Experts of a small language model.
Size: width 192, vocabulary 8192, 37.3M parameters.
Experts: 32 experts in each of 11 layers, 160 SwiGLU neurons an expert, 2 picks a token, a softmax router.
Training: a variant of Muon for the experts, 660M tokens, 5034 steps.
Below are experts of layer 2 (counted from 0) of a mixture-of-experts language model. Rows are named router (the router's row for the expert), gate (a neuron's input weights, with its number), up (a neuron's input weights, with its number) and show model dimensions 0-191. Each number is 500 + 40 x the weight over its row's rms, rounded and kept within 0 to 999. Numbers have three digits each.
After each expert's rows: a language model's description of what the expert responds to. This comes from a sample of Wikipedia text that the model never trained on.

# expert 5
router:528516485494445461518428493527493443485493528503571454431519509521520445536395547482508491502496536493540436456502489506532452491561544535548573442517465479506576531490534511485552477502524535536525513562604543453472492534458460456503551565489510485454557481476464576472464480511551553492472480455475475494535483485550463505440582409494502436448524476567452466564511471499482474531423517552459518467491553468528549504491547471556451455498540491581476457439500464455532511518446520564470550520430576455479521527523449552510487482506561494425470540472486500494489537543476586492
gate1:465430483555561478522545511457523476474535500479519464479539538536437519467489514466465528559581442525500452526552415503494520490506452535559522539524469540463507567442512515486558486511511463556437489570490559466549521449471493530503489568482496500437536437459442473482495471502452534490497471426498610487457509462585526539484417556486519450487492599571549533522534438467467437430492467496464481476589511482490469477501497538502484453474536464558548539500474508491558575433528483495502532534471568548502532552499506518554496528456500468548488484590484497549550539552496525547
up1:524430542606470547490462526490523431480579489441514485498536538532482472493471512497530572522539491560514421575545480497473496468578452482538466515559525497497489530486477507500467480509446543564414478542494557489534537423433503507543521482511470507483506385466420512530454539484463519492462485480502555500482453456582520562513418520571515521553476544546572522514482507394527430456524504596540535488461534488516532513538523513513495496448493495501566476560503479477547525458473453514480518552465481505465523463494490550424506565470531437532486528524487541499555530563475551528
gate2:538426594527545508506493566519464489535432491466532513526485523496527523595464427472509503571524513495456511478572471499429422544557501528474537444552442566498521531472384452564513529497504484464523458494530482523508576513467490556444518483535553531477547532465505505455543423478478524502489551493519468479474488544506512549497498453519566519527465572592541493471543546508516448513454462556540462471505544424577480426552564533504498527536547462509439528552527530475445509530471455529453446495469574559470550440496507460539532492484504521543500494471464454482548458507529537477
up2:498528494520462477543471558454507512443543569477522558572501489488491458486463523515605416479431495498467483555514560483470556492487496427512451525473503444485395405525534498503507528494530499534454434450480517461503455523492538512560468507568456488570533462479485526561498441488464558536439525520494449519568490481498445439482465455488491480527492486472545483546503459554521486496504537513504509525518472511398477490479496498485519516465531476472500502420481487530563449513549429496487543544497557529456501473438565458443508524498578431588514450480412590540516521499498443570
What it handles: Single vowel endings of Latin species and place names such as walkera-e and Prussia-e, plus the article a and suffixes -ity and -age.

# expert 26
router:550470537488480521468503529482558516428486557488542584512450467469546476491448510530470523486494510530467465462550538465449479441434423506576537585478549549481538486541515456566507583462505507558540431563469468505478461479470478423468530494496423483455446501496509539493564505427476501446602545477491558475436471463535457432466517543519544494445508538523486471488568492505486544547490566485474465464511526566515470501471574488439500516494584484506494518537545475465488526480480506472514491509475572447470436513471477490499486464539394563473504538539504412542525495522444447522
gate0:487493491506502524518533514515553557495548452487468564501489489472495469456499467483463482535518542484494514474435549495488528436525466487525556508423517496480579514522502482564493498553491449471472564498483471582475517519436440533553472493524531499478463523491523484516541431455500463521525581538491538568440420498553502463552516531466519446533440445439551537539470513586531557557409446439534556487556506529540423501474536502539559594531509486524542441508532487505522553458565543457532495434497489515486520530496515490440476459418503526560559509575446420497519488518561413488
up0:506550546564478497493595484519472574432498500499505508506542474487526504543478496545483507481488527521518521545448536528474498465551451468528499555473402515487481529526484468572447447511499449560441509495525475519515542436501570449506488484551470470474487504449490463496544384501490593548480496494462528443493486512399527503556527535484499460564568557484513542495513495516463471465489530422477531566508494536470422515438543492478531553517505515510611503484566511501509647473467553464495473481478527526471471483555553518530454490490540496515506564485483426462540481398469479547
gate1:471474473439520471530510445476526464534486454535510452447471547436582546547501539541523532465527528515451564499473423512543422484462558562514498497437490512479461533466530463532443443491475488570488465510411491486484450557472546500484602548443417465533527523486503497480493555536482565497454513488477559477536522510501468507518450514499549495552516494449475497477524537570484457498468533533570606481525496463540515537497547491449472517489578519531485546496501553477452449501531495450476536478414444378419447568450539508501513481497506531549532484464563532438503495463475493541
up1:517478489533521404572426492507519507532533447504480508509487477444497430539540488549510529504436474535499489450451547501547455464442566490458477566458528480535445505483507498467523486515466509550452531499484383507502527525532432521509543485545457487454508561483533502513448496487435459445470502513536544500551470538568518457597454514535505502557491530378479551519477474462475436482462484542529468542468551421445430534433522452482479532481443455530486513500472525534507504509512599463512515496505559459505454504501578463513528489470510527509478509535430464401528441474473515598
What it handles: Early syllables in proper names, often capitalized, such as Ar, Al, Na and Man, or mid-name er as in Yang di-Pertuan, El Cerrito.

# expert 17
router:427545501438514599432491546544500535514570451491580458514503498415493483509465553444491546536464493496522470571477483536567465535431528450525439470473528510450466550543538531467556517545524528552513485531516562508504493548545527502471480494455521488546524519542523538522587496491512515411501537556452450521501512508404520501439429518517478507460553512489569464477426547529479520500557443536477538497557486526530515479523513453495567539457454457434594593505535556516498572483476513488518510484459485520463473512479519456472524446526557458547489480477472496452431496512449438454
gate0:522518525520498487559516544477544466504549409479521546517478508530492553574439577521490539515488562605530502475547465556557569550508591434556485559497508505470486594521509526526502491435516494527450485492510478552489572471561497480475504483478512550493479499504545545492505566515488551465435509467411477479504534484533413452482568582453550494570489563506482490509565521460505440517535528542512574544515449493525536511478504522515425431489539478488460550569491544472545436473427516525505489557511560495509525452566525457534501490479476560456554526559534525512507543531497525461
up0:616472491464477537525528523491560434507520403491553559473457501501563570570477475499535511518538525565514550502523481523527520518460488462507458488530506485466485626527498541533545525476576520514397538504523487582496554439508471469447556487442513498496464461560547535470520530522472508519439502525496494440535461524561480509483557569502563501534500547495487534483526494436559491458520515481541538539531459503566527553461503496522507476451476458568507514598544558469550463511439497502479484566510557510412532477523552475535488467539469550454524481496531481505492466576543535421
gate1:474490530484471458452528537514468474564500533511480484459552443490538506453450428510454488492463522600471581525527464492472478487504468469544527453566539452532529503419379543493532518452500468586467545491523509517454557476467504514480416502537477449455499473470473521535508528518634515490454491480469466428476498497407523523482485459444481504517468510443526462474478490448443481425547498481557481494510522473497467468460456512512523467561470537472429487572566523534471495501512377485423499525529508528516531521517540488457528541453507527585537541502439528431500481474525447465
up1:496513481521539519551562520448501507497481484526420572484531493504442519532498555481408506506439479460540482421502490516516475472500517562498525554457517514501451527557546412488470578561564540465485536552453538488625465511558513460518547470446564450533513500467446504513490492485398496457483469481585519540498509509524459581509440493536479552515495467551431599459504516508545476467496549483505484423476545602511554530527437471535477542427503414498490489463449488431499486501486502526512507490549481478494534474493468526495451476518511513513499506507598531582442513472490496502
What it handles: The conjunctions and, or and but, plus & and commas in lists, joining nouns or clauses, e.g. Arts and Sciences, 1997, 2001.

# expert 29
router:476502504485535497509493524481490505507378553508424402547447431494441457488539576528508441537490456553543485451451491437594452494502518514514499508487494508417538525441496515478537500526518454473540470531512576509487507459518470511513473457541497586487515571545433470480492457530471448455487502586508448476453573445469532433490415570520431518552499479479485464467495540546425458474506476496428525473438499522528513485599493546493529500500488520513505512488478526476488519471510466518471535517509473452561473492579490447573510541557503485548411494480528590515444517519533511490
gate0:510508489468480518464441450438548474582492462528444445455437524478577516450490474520468457519474469467445363457502463565458513510581522493528520484503517495434534551515499541471543438514515501471463548501501406583518467472592495429525454530501441455586498487466506497480504482525455536502474464549516552527496515461514555467533486478474501468451485448478542460611505476457449506530494519510503506499503570512481469452547502493553482503521466518528508536486539595521452569512523508607497498576487507472515517498540600528509503577522499440524500501546492497488458504488564440525
up0:549542461504544499507522473479439489472470519554469544457504546396518500498479445587518472579536553526485509588511496471499519555470447575487518539577478501425501515490524465458500537540552581555397486534487566526506516497505529447492575465525480543513474458582482535463483451561455516543449516469491474439506578498494512487588535499520498560454479490465513495445471496506520498495448501502518558531473520432463492556429506487576458426532517536510503439495420483482539466494439521518434511462516515491471535488474485508454462454467477515562442532589512439490492559526447513541
gate1:568508565503507570456538415495556484492490516529544467546478487536471496491512495498445478468511541506451528461462426516492430463497458510534453537529476502562528540506458490459410528530467403516417526510483492515486491493527528504469432494473555551440535573483454483509527454532536464472542555549493505513481512483515453503457488468504410554434466433550450552512574487440505465479541481448482507493446513419497458529522410520529511458500474482532500540526441484535541473459528536448550477534465444511573542584494572533503508430584578461482449532472576469475477483481535471494
up1:498500455489620503547421496462482511541530485479530531500542479513555526503496535522505502545462538504477462456537544511498535521468464497529484406507446516502503490497518529512523506486559560465514470460535531517575446497523446500494559510552514550533509500433473484500498517436511466442478427507535533545498544507440507509472411484504516466536544551572512449574477462537513475558419502516529487514472489501576534504468564536510545515467466517465483469471474572433466537501454516486522552494574583461509554469540431505496593504402459603577456434480435548496579463506506530527
What it handles: Single consonants and short pieces inside foreign or rare words and names, e.g. z-ur in German titles, j-ur-ist, Ry-b-áriková.

# expert 28
router:548429453455520445525433564554468535475552420519523465486503543534498518535486531506452540428481541539463465562511445501495513461510443506508443525508495477465537482444490538516450500509528492517466457551483472479555576474498472517465520548476577541502456462468484488478487488554495485538519459430488549502467480431529426574588463515460530515539558490512425479529453574516605545488531580531553476485502530492449492478457474491499587530577534472541484619471457507502482519517505485453519547524488463511478565436497506503534524505477463485498526580499445512514516476561609507447
gate0:552455497490535495537529486494468559502495468502479490419539524501509464511552447375475537555474490477456534533500496477515542472491519455447557436526574457492508461519471509569561545446581517523590543479501469469500476515486517461527465457501473581466505512555467534619509502501461470550516550560441485548506520458475540480512531535506565487457470434535437493470532539510519498496530574557451484482512428542498523540515499478511502481538543456489601485512493464474464566506532590526581475566435531549464425495552498444514511490544539471482443518494514472485512522529560471418
up0:468527429528498468503520546507464456476472524470518514465563474539636471571464511538506477495493465540525439437518481501553492545556576533485438500486479468513486533496498465515455443494544479483451419473495514495557512366491485457529448477518516480459478533441516555531464497484412481535495559468482492513488588525530504477491478447485501446507546473421481523455506491468471560485447396504521500428537557499463613478488528529409481556525507481476464572542471469503521420439480532466512522489484437477495530502525473524469544479527461506563549546503505528531528433468471495550
gate1:502519531438473499476549478481499545439553507600530421480496536463555569507542487517425437480472502527522530477500485589503537477533460463439492488432514499497529477524527511497503562548531466451428459523594563511490471470478569422446473528475511510489509445472494496585452540565450452457490509507482505402446445511553452550514510454469525470491522543466458487553493492565541532461447539508459526530522463500496492505503421486502482490497485453544475537536507445518507526513508484478515516513482443579594443550584479470513581491467451463472448522468526550544499474550421504438
up1:518471510485393488448536497496503541459506507590490428532475490546483588541496489470483460492487515521479473497438500539489554493497539476506469459453473541488544537434587491487503524577529470418452484538569585531553465466479504459470524481443490500499499462472453523584454488563470468473447484488528526454520453459530452473490527517483514471470562534473517489539478491572559506522509532542484467471578464499566403443486452502546467478580461455492447549543477501539560469509468476485528560465435501578550473564580441495533527467479477426437523554489471531490537507533439483479
What it handles: Adjectives, ordinals and nouns right after the, a or an, such as first, local, two, American, second, plus capitalized The.

# expert 10
router:540486475526481504512498529498496514437435515463474547489512562522549468526466488520550588487549616496514543539501505531491425545591554578455485527460529507508511505504489457481508453548510491476501542525528483477592493575506494515481494485422495481557524489511549497437446529578490450554536490491512540508569490541583491501513497454417535535498445488479552515535484488498479493483485596496481457553537549531507510489524496566525525541523504503535505563472521543508509579494460463435488482542388494465627440495498580537549542515450491417564460548521496504500519512455511502440
gate0:473554536531510506551465455634528499484467503546511463456534570522493493559541447486480499502542540521541500576555476556496481440498523527462494481517535485448520528419460549517522483544544501482400479447454419501515544490478502541531410461518526477496494489434492535434508566503446523525490551525572432509420488447449524475483463553512495482540489487484537478452422525479517536527449514521508521521478501423585507487490435535429517512480469495488498481538532512502507437516479502369405504537528534514500476555504493544484477506462510450504496468541468564531517625484500510505
up0:517458511491505348435601517418499489467509527472564479468484499524528525454510571504478490579500494477491485502540450468455499526512464520500483504493504506497506475530494434494521420518452559536532524518569509500428458547467558460506569513477470493437531490549527602497523488453506473473483483549525439496492505580421471460515498438490527518583502470515550488541515481514562539492561516533428382510490499533478480525527480512547512478545515470449515518440447568558522542545466537563536512510445492424551517521495430486543479496525510522538483501523448563495416476484462555518
gate1:499608514589484501527523474516505508554485500535505528549517498474531549498540472486445545517508555452532551519501534498538512458457473445484510445491472497511451499588439482551539458540467446518515485453541456508518465488520503524559590559475477482453478475500414494461467514425502464482512480496410433498418541514425533549429536481472429464503497536545441486511584549479506565482448463482526472462459615471501545477431429510530489529439435483515467560517496512518451512546460540485473440518552523474456472504523507501447484501506472504526447456467521495581446529475510470408
up1:509526540532470461503498466530500498522477483490563471548500540523534462476554500501432536520559603488541489546505516504534537432474451438469508434505446540512501511542474509511586451529507461508543487433528455501465434512550464520596577529462505487444448555517421512485499538458483413506491478503451470509472499571486538477480507411482446504474517561550468482483574535472468460544502432486534466546383554461512486502427493459544472513445442465514530495485520494525483456535486586507506457520542471466439460452512492469406524564475487492540506439515549497577493545500525491423
What it handles: Standalone space tokens, often before numbers, dates or table cells, e.g. after "Domain:", "Died: February 4," or "|".

# expert 20
router:497493474453504463506551475524566526531486539542489522460511494619520517505486548423479529449468493428464604577609452552557494441455497519530472494497529467450456482514549473511488508481473551469548473575576412506539487488496456550549509519507504451554529589492487507466491498461503501450479497479522493529571550483452558482575508483487518487507432522544567564525548546485596477465479472473466487458529459428493511498523488456512479557498419477490456446500534544486451555545500424446470437426512524466505532504479509510518549568548451522523465571498498476481500495520457513491
gate0:551530486515520477493512489495515472444477556529508535379494543504538422462511522494479556581475541464485561521531475509482413584495484500502466497535501512567506494573498519514510486449506485493552533517498485482489510470481507452582487528452502499542476503567486492536510530443460471500423534435485383524544475506516535528479460468556569481541549473573507583525529497524525502548527472486494590459577499596518457518504489580457484501538502504491493437519468560498556463476478519457508493475493490451503580471495506545469553535496623460473434514498439514562472551477523573440
up0:460528489485515441481550504536466523517472453519493460531537444524486538500477480511520502442486456461479462424496483471498564537535550512427479469509487548465473511477535523424513561525515498490478500485495528469454498518545448507476469510518564449456527472435449555503500526574503498534530545471505560506460468556543479464512596524426506588489448527477479429584603503512467554481566505518547504502489491395438453472465526430544425483466460542473545544472525450482457524549506522507520463487419533550498496506470488458547420508491456498491516535454526463423520471630476423494
gate1:453517527564590467504460530477481467465457443511510533493457483543471453558453499547518473511481469464508497467447490564614491484498454472525496498455575533386510489504515511485467478415482533493499497595474510528521566569520511450438560507507551483496495502499434517477485492514477578522540493445510519460503482441545427447553486566542489511511449449489484532442547494451514466496418530441517505443599557430526529497426554524443568459522489432514553498439482494491447563501488513474519515497444496482460471475564462535525493546478585509486507484537528539495545495551519503558
up1:516520450481511414459492467520499491434469573557488478474528571437444577547472458505491480526429527482524420430462513488542473426504522503573533521504489536477525542510584475513484465498533521438411462529498447524442577499548545451545426509544550540499480478500539495506454479522531584471496435501448527463513483509536479490461522491437489511475438544498495430495468478460487509468477398467468470486595562467499520449501478551497516530479462508466553458478518517544471460555476526557560477523522512474531433492489448469443542524456480585492520501517484467535467508392454451500
What it handles: Commas, including thousands separators, and the prepositions of, in, during and after linking noun phrases and dates, e.g. provinces of, That year,.

# expert 22
router:541441501447531475528465482478487521475434457439487508556461468495493447494522500527554534464502482570536546473456562490525478500460501594459553523504500492540484525494490462544504517460503490448471427444451526485500509477495462553485507484584501486524542548495478485519484497495475508524485549510461490438459441516506463483558478426560492518576536535553590524506491553516484525515470548463562452532386574490515462493523572536454542504477507537478506473520596503456564518426452532460544520529502500527487473487487618572427443606524555507540546536520426460502461467565519510530
gate0:517490432530513467527455531454545524565464469573581474490536598492473581497510527498540433536624475548501438505508489467511536582437478538513519496496521526495551520433453490543524360523441482485461474474456545528519548560411524586481550517497427520485495548488478457514556468558483511527506472527479538458500483541456446506468497516570468483459524509433480495486464493475477513462502484489436527581429522519522489522434517481513504553532484500546601523500500514460502490495411475512514452454477458529477549449464537497469491470485480536472547553519525474461541533508470469458
up0:507534451484522457464468512492537490592448463525599400468534581477460531492527538488529446554603495495499487476472453516484551536457460529453571514475543521495571482444441503513563408542430490448449518444511497509483521585455571549491512473481432514485472518539495495534558481556513537544503469581477477469466508533487439476492469496586464488425518508447457452516516555486455520490444499484447513582489471530521459491439506465503474576530503479540589528484470511483504480477448458533520488454499453506503559460481555501462494502491541539474564521530568483452511535511448457486
gate1:485525506539539519420520553450516473440502501528455533560482465470495481514518514572505521582478523463482496452552502595493486473473517451474453421574516512467451452463535471523472543463514511602498530521517423506586515535474488503444533441599517550507485530558536532472478507490503416500487513456504499499501553491491479526538559478454532577524379460490556533473491457494484489464462477454466468465438506473526515549512432515400466393467554449552501557422486463492500499522502529493432531429446529466502473483543513466511574531486492509510466496458434482514551512497502523518
up1:470541440496487517432502539434529467425470509566483544580510513459480465533513493513522527593535473487483471539545574520481510490482532467475409482535459478452437481454463443511466540521543540551513496436527410489598530445470491553466525438599486478511486498493553531411529529546458469516477497440513513491505533459506518530532488458458523576558443459509579510450486471456494528440466467439536473529465521473510488531532500501400481421467557440540500530446511474517544496508547511449407524461472509425504491495466522492446448508471553478501480496454436488508539489519482534548
What it handles: Lone capital letter tokens starting a word split into letter pieces, e.g. H(urling), S(impson), J(GI), AZE, V(isma), mainly in names and abbreviations.

# expert 23
router:467505545519510547446507534457533506537463435553490551427494549484467472456559432459476489474530491508469481483498460538478548505476499568505471500503439517465478487475443419548451442415471506467495514487534448505507599474437511493484540471468457414512484514551486488520484563457541493497489442404439476529553462474502556510534478505525438483539451519511565514524500535572536513541471475528475585481525424479462515516533440438574456468517508548393539532556482508573478471520502503583507513538486461565540521491508534443555517525553558444455516493577526508500443517482521556465
gate7:524531464542455528497463430483393434466472545455508492548527508450573495489453520505526455505524559494496516418536515462538466466483488541502525551564558521507540493476463525528508509485523525456503486461566439483493413537541538495572470464437464487533509529568520497463510547507533532507527438517608513492476555449501480576446487535497514459530541525485571512413485455516563492451512515489455576562468451481496476500513580486542515522497513585548490452428523523437470480530530444536477496506491573543534552465540542443502480527605554446502552481487478488471560502561503481537
up7:440494510533485481517513547514562527502541519564466491475519440533493487489495571498481493522430466509544499554541403492495532562509582490438467463546500535527448505514509448516550488535585464495532482541409500524484521494543522457493544447501531459452468486472477454519466420451475497471445478484457523430485536512533460434512428471473461469533445524518459514559413507523470545549515497553575416486534473490452458498486517484499417547529485466470500531533511486502567484479491619507492466541553510466480525495461455466474518487508533377500454494507508503518459585595477419541
gate8:412494481553440535482551542513461478479469537509543466548515437565492562498529485505543455531587447471514493587499462473451486476513466516517480519507464529554518469493462468422566445484471492496528547521456528518471482445551514563552538567487487545529498502542517581519481499496471498519582490507477487447510494501504427538471538527467546502470550454515569555485489538596533452489482584435447566466462570463512476540474546491514507524449462503558457554519460517543468471463481502510505502462474454512497460499407512483458478511467570403525431518508417550559494500501400468506
up8:570524506460568536529454470549522482453540487475473514481533498466489493541505487511487519572435588528535509462513545515576539524460569521485553487537518490381512533563507472534446456521455486527506485508528446462494494517452451490497419472512554442426573472476445481427459445409464526531456492448532529559466523526491580506453517502510488510520463560480433470457503500428443463431537452530535491554537505542482474524514434508506491433609497521499529483482469500462570555454484506504504496573495503490452556487548481561539515446529505546538539501482488452440524497476560555457
What it handles: Main verbs right after a subject (gave, introduced, saw) and the prepositions with, as, by, for and to, plus closing parentheses.

# expert 3
router:442448536420600532522516482498419524516493506486522548483468490496521490485515518498550498534510476383517481480495548512503496505493571514433454383466475502521516443515550479475461512525485499548502493469475484555453513509584528533547567455521509529542573555418496455522478542514460527399441505475461475568396441477515422500541580434489518523516511501480504481483552483529447475488571492535535509520526491535393480471502537547491550480476528522417474457539468484463535460568474530433531539435504448495455461515509459515478535528462449553512500511512495483475501536465433521491
gate1:553507546517429540461500405489447497486516427510489552443466553468466499431453490474519525515564512431465456514492500479516493484498482513536437529510442492515572493523445498563507447479538418572533487525528506537463481478523602544533397501499506533510497590469496521527500573540556503509484577465529471483505504429500436542480454464453496448538508576465489485532534488431427477541472487493477534576510477487518513525503477485465573474438535525433490495482481460574483544489556463479480526489495509480542528536490539488459532540522399462428438476544491501487443464533577577515
up1:560474502560465552538479457524491543483472446551508584494496508486553498437519492480476501435506419485478451544537479532463469439507533487467477530473424498518410451550416488512528468474495488541509544500485578545485426502541530506488451439493494535465565564458466499517484490525502490517551473441538481522551441510438486523458501461452482423635481554471473514510537472441476495537554398518506551545493486469503543522524495561475547403428570466522517516480483514513445438527481479532500517475577446482486493550517522504454499491529449476473465469546470454481515447489580574509
gate2:555490517485498568541506484527424544559505520536546480504510493448527522472494567566494533499541483485506489539497480496461485489493517402480489449474502523457500501455469454474594484434534487524513544463539477465515500479423610491554455522529523512433528484466578533485533485524466558544538504472510480502449493532513473466520535513493403537519511511513550532494497479513556519463543538551483517477457504449495500521477519469480474536558474464494507504562414527498446471438400519530504531541439542583461578562510505452631515591508521467514579441572524488572503539434488533478
up2:506516511487483562530579486514452450514526476464527493413464509506532503461498512438486455479469541448557469498451434491549555486534522517476465511413500460394449479456483541459468490525417475515504480388470574591502479512557533514520549492496544488499455452465482516462455482495508469451467476482531541537539557488566445539560414530463510502508416494513528441520523478530612503481587561514513488536501509464466540455513547486557464509472561498511502457481491431482536486496424533513540537474574472546532485451563551528515489472473462506500426507427493494469474462462527480448
What it handles: Short consonant pieces inside words, ordinals and code, such as th in Scunthorpe and depth, le in athletics, st in 1st, cre in acres.

# expert 30
router:491481495439491541579490464478401446527502515437429528455542525442491539468476462521482484463498501535456521506486437486414478530528500536511427509527478455567574513480430486511478536536441461477499540436552548526461552470445473500512390519445459430557520477486543520395488441457512490542479505476460507430501522527538519525530458534536513491479579470501552506506483554468552531480472528496511488557447506518487417564518543564506477504500501535527486595537499519563511513500552500543533398511436478479459552525467523504472455494434539523516541543445485528469543548494522495578
gate0:532526493510481449426434505492479502446512485493493462517457491414462490538564598567489453543505400453521485499512422556515477470569504484533412440511537570427450512466590480512579543597523495479545435521493531466509490518490444491514496601517510485514473537493527532517507583629471456474489472501536485497547398530520531496495465462507459535501526495495539481515513515509492495512540460539507457445531490433548520497558561545545449566485467522541498470515477501401494511470527518487566473493554503500458519546514478500474522514516549491461521539525499456564463522502531556503
up0:502461434531423466482473520509539535534470486551508475438571509491454516460533476538472474520488479561517459498558492505481537432517542509492477456462465514481486493489533491560576500492580523542478496453506518531437494502521471504492426532437546519404479586436527521450494506514553452472586480506471498578515534514483510449562492464482468478523487449397466507443539503491499476499446433496587458505501461558503524525436507478581452510511541441518537573501482542523561548486478508462524474485560461539434502411508494516514560526575499513439540508574495440552488520564426496560
gate1:424544503472557516462450479588498472427520518433490493523408468545552536526496565550517459475453497524490460475535633582490565484515514533520522494472510461458527515439542574474495375524563498525499470498525507596430521542483429512543545478489443461480489483495474565503549470521509553570449537464521489528478494468450493468540462428513489464537467496537417452533517495496443479482483451472530478507486549517526540511468435507494515520517474509474544480546508531488555521508452571566506533433533514529574433529460497490536554484507538456442488561470516542462483533487488494507
up1:539458507524444500524536493496537505573488512482545544514538453511438483481500525445486526456509498546515522452400386499501519556472534434515491540443454471490465495445533457475539547512506524527539553460538461494534494467467520472509483497579524489501506511558608492485509559462580492571530550543542472486489486529500446501505503493432526447575530537527501476465497464549517546506498572499508485468475454544477559572477603462540500515593539514527462510491550533552514503495496450506465496523457528613542549455540486490590439553531509522497547475574547569515451452526521463547
What it handles: Field labels and header words in infoboxes and tables, such as Vehicle registration, Total, Votes, Current team, career, Location.

# expert 25
router:519485477455506533482427578489533465467504476512499433495532560501474541564472479511435540497458499515471447464509475506474495500562470490488506534438497497424581493530462492542549460467516495507444557498483423558482516480489502507518529541406539513527503569547485551527462476453471458512389559500526467479599465595532492477528506596524511562533446478509447522546488438513439470516544520473539462558501479565514543461451542555480441520542512506455420494580553555497528433471470492493482475472491484499510443518521483437493600457511498501479549511537459542568485431506497448506
gate7:523488387479509425534524456472458451541461515482496434504460500480494440547449469498534531528549530464528506530535474516521508454582471533486552519492486516436525503505470489544443508540442453498519575485504488595475495488468513532420436473480485416507479494516529505534495539471456538486530562469548479515502476531574568493525511529507522489441577540497566473472586496527593543448521481531524519429467502481498529528541454484512480452482511431466457434513497404505530424498557477519462504428507484506560531444473423531441468502451522526476546425483476501466495437454519405530
up7:490560599464495511485517469507497437452489476551462544502476448539519498495514544448519515436504487550543453420436502484427454489497505473481436451481496495512469566482492484532524556504573450515456483560568542525567474502470552428493427513486466533503532491495459501561540541440523557505567506494454506522529523518461441527531469563528441574477587561504393520454497510468426536457500529578532477478498457506463558502574531589524488495480497519555503484516530499524486545549423584531512487488545466461464493587476533476532476502559536492433457484519556493488446531515479473502
gate8:472502521488532504531563504505472479487600566457414477522515564516466475493529517548492519537514461529537556522529547477399510503471470532554516489557553540509492461535402490503553487463497495436482473516545541464569502556395509481524535490469610531537504525508450493485497449498507595516481521507463456563543425516580524517491502449530525587495575485504452475548538454474510500484505557533527478464462520463520488530500502482399541422522494521559497484547486487456548539480493531492536448512500509495628491484526516475412531462472547532479458487529512550493458452567504456498
up8:517529460472550498562500431466467484550545476612458512502454407488563361484464517529478544495448528494513553528494501438468493471544527529518521476523484490499503490483529501466485558523533505482535512518599513475577511501496492465505496509508531501524526554465510457468469532579462536583482584508463499559498437541481565528519454447524492393480517446501462458521537491569526455453466475494505552534528486506508486553529512436504504472559494529470544472471565555467547539500516561508535484525508572593503515507479532476514506587482488582497478482495447558479433465594465492540
What it handles: Auxiliary verbs was, is, were, had, be, and participle or adjective endings like grow-n, gold-en, wish-ed, plus not and also.

# expert 15
router:483508544473497502492541536466532478543437481519476507497492526493490547470548521502495495551512495632533534471539530473482466483485430441472485490529472542476439541547504486517524482491451551473501575480511479468548470542513449450512443536565497498530519481431504501555540515553430533479450436537573410534538474442501488488513470555503465557489477556494453467569447472433464537563494439528499559515505478436530531529514483471425485539424549487458489538472527461400494524542505575503455441501513483420494538440531518446445440559509552453477563478415473549473489499417490499477
gate0:549527591483537499460458462460494485572476456503531559483538456470618534527516542551466474493508539625403522478454514531470501470515502551483609561447546552473557488491503533521453534523501505488482493492519546512547499508497528513533587478521516549493500523519521492562533518552455569477441550480486501516460433405493506530547563526548523487503568451519529537516459463486545518549472498479495434500500542557475558533454505528507508464517492513519477520456495542564546497474465456550426538539426490586542456530488449489491452511440472531554510515465570491519509527482455542564
up0:477474459468473481459534490523481513454476524533480532545445477540503465472427587461566497476461419520449477508467496519442443518457485454544529474514492486520477513422555467563476457498495418546492521532545495459549531461555539459467486471471464398502544521455435463529468461454468570539477473460473538470547497522515480485505448479500505497493445458492544387488504531474520506483469509489554557379535520510572466506485504505545476438528498475544531458461431518477450516515513580537492511537580498490508450471415492529538556508583521463500487446485488616557544518555476487518
gate1:506541543490515470479459534534524531510519424513452561530507531463492544481520593431571536492536491482512468451437446490449487568523442510445448493493532540482498534469482471520528593481509490455486582481534567448451507434498512513521492591436512473530512540446549472530493535483528552498547504471581534494460477502505453516491492472445522492501524569513605491579589468480509506499502531525527484504444516500519471476548554458490527465524531470552501489461539523464452510468551491538462510514471519451559449535557539491483431468456487464441453541410440518512610543525404492537
up1:463514453523494538536503519551519542482526509458505490449460491452519580529548496532429526502485476490451539465453495441503457491561556477523494516481478434494523521467542520460463501547452550485484457562474476395513426563480589500433514598488511486459488460450480478447519547502438449495456510527468484467548472502427513494553514479478484503451498510461515583479444456496467465516481509440548484473427525497524458527436531520507503528508411525485537542448507520445522540599455486527551486390462555471537617518451506544545535489504482508460527526495529410477477415520516504488
What it handles: Closing word pieces like -ed, -o, -y, -ly, -ola, in past participles, Spanish or Italian names and taxon authors, such as Angelo, scorched, professionally.

# expert 1
router:478465508554433470578509571488541517540544533457465465538576504459536538495538471533481519445494463478542554572427522502511451518428501467506492422448553491524475518508523532508512502522508461409489451521454530475542516485514513435531509544479390524447506427475495468560491576540482548536447534531532424459434500466498477513508457483533448419630510425480500489509559455484540544542515618450513461501575475555526452469433451498483532447482463461508474493579505545540543485467473528489535496525533515489526481446482490504490482452516493482495493453539557455509538477502487489500
gate0:485504479582508488486492528471535473438537509482520501551501532466532501502518513495511550506473493483431428520525502489500541486516481426479483535539500504506497486506502532497531448574524534519531517511549506490579595553466515487487506432489534498436560512430514481506571484506539540542470459513432552420478474484540568493619497489479488545525523555523444465555529571468530534477508577517507506591533473560430426475535486466504526487582408477438488647553508488516428488457438540494582432447496479535518500501524479494431530477503488479521473456543495477457425488496506507504
up0:491545472553507503474516492493576568489484496521489507523497468465562530497525500470530568488491451473472445533477514464484467446531474429457503568503515493501511518546463497496522478627538532507542554435565496479499572523489562535451512479481526445441585453407463468532534498541559534534496403510488523477484458482574531499561485505465463487506538549507485509558553567498513535487560590500467509590504419529436459530515505434496546485542471436410531509538530519456455455458459536468540461464513448557511493478519517491448555478460475430550455441554525484478440467497487475494
gate1:521550508526476454502476467536515491572511599514484532542589565580469532467525469477468539483488505539497466532538527511531458529464526486407509486473530514525457511456532468531500457446478486508461517578537499547561423528457481490550462464464499475546508472387507535537521449551504504487483578543473465472498542524557441514479591556447535480562490469499458526426492434492509542480534501472538453598518494428504462527491452474524446482502485504569452425484523528434492546532523532543500479534437512497514544506496469438514565560527519415482483581456550452467455493458490476535
up1:423500464432477499454425510435546576521536458563445501458504487530454511480452562509530468581481484518480520447472490497540560439419488482454486488511505530534529561443489455446505480480513510479592460494427509497561455525481550509422432387515512518508450499494502465501547450481429494500518496494483523524455493487496561566479483584503450518453561458510561544500523477567520511561509578498411474475533505467456537488475502539518506432431542520551471485519514534531540484453490469501461436520488570488541488420551549451461431491515503519473538481574559467513489483511523531496
What it handles: First syllable pieces of capitalized names and words after a space, such as Bre(da), Ste(ud.), Ba(kastova), plus sentence-opening He.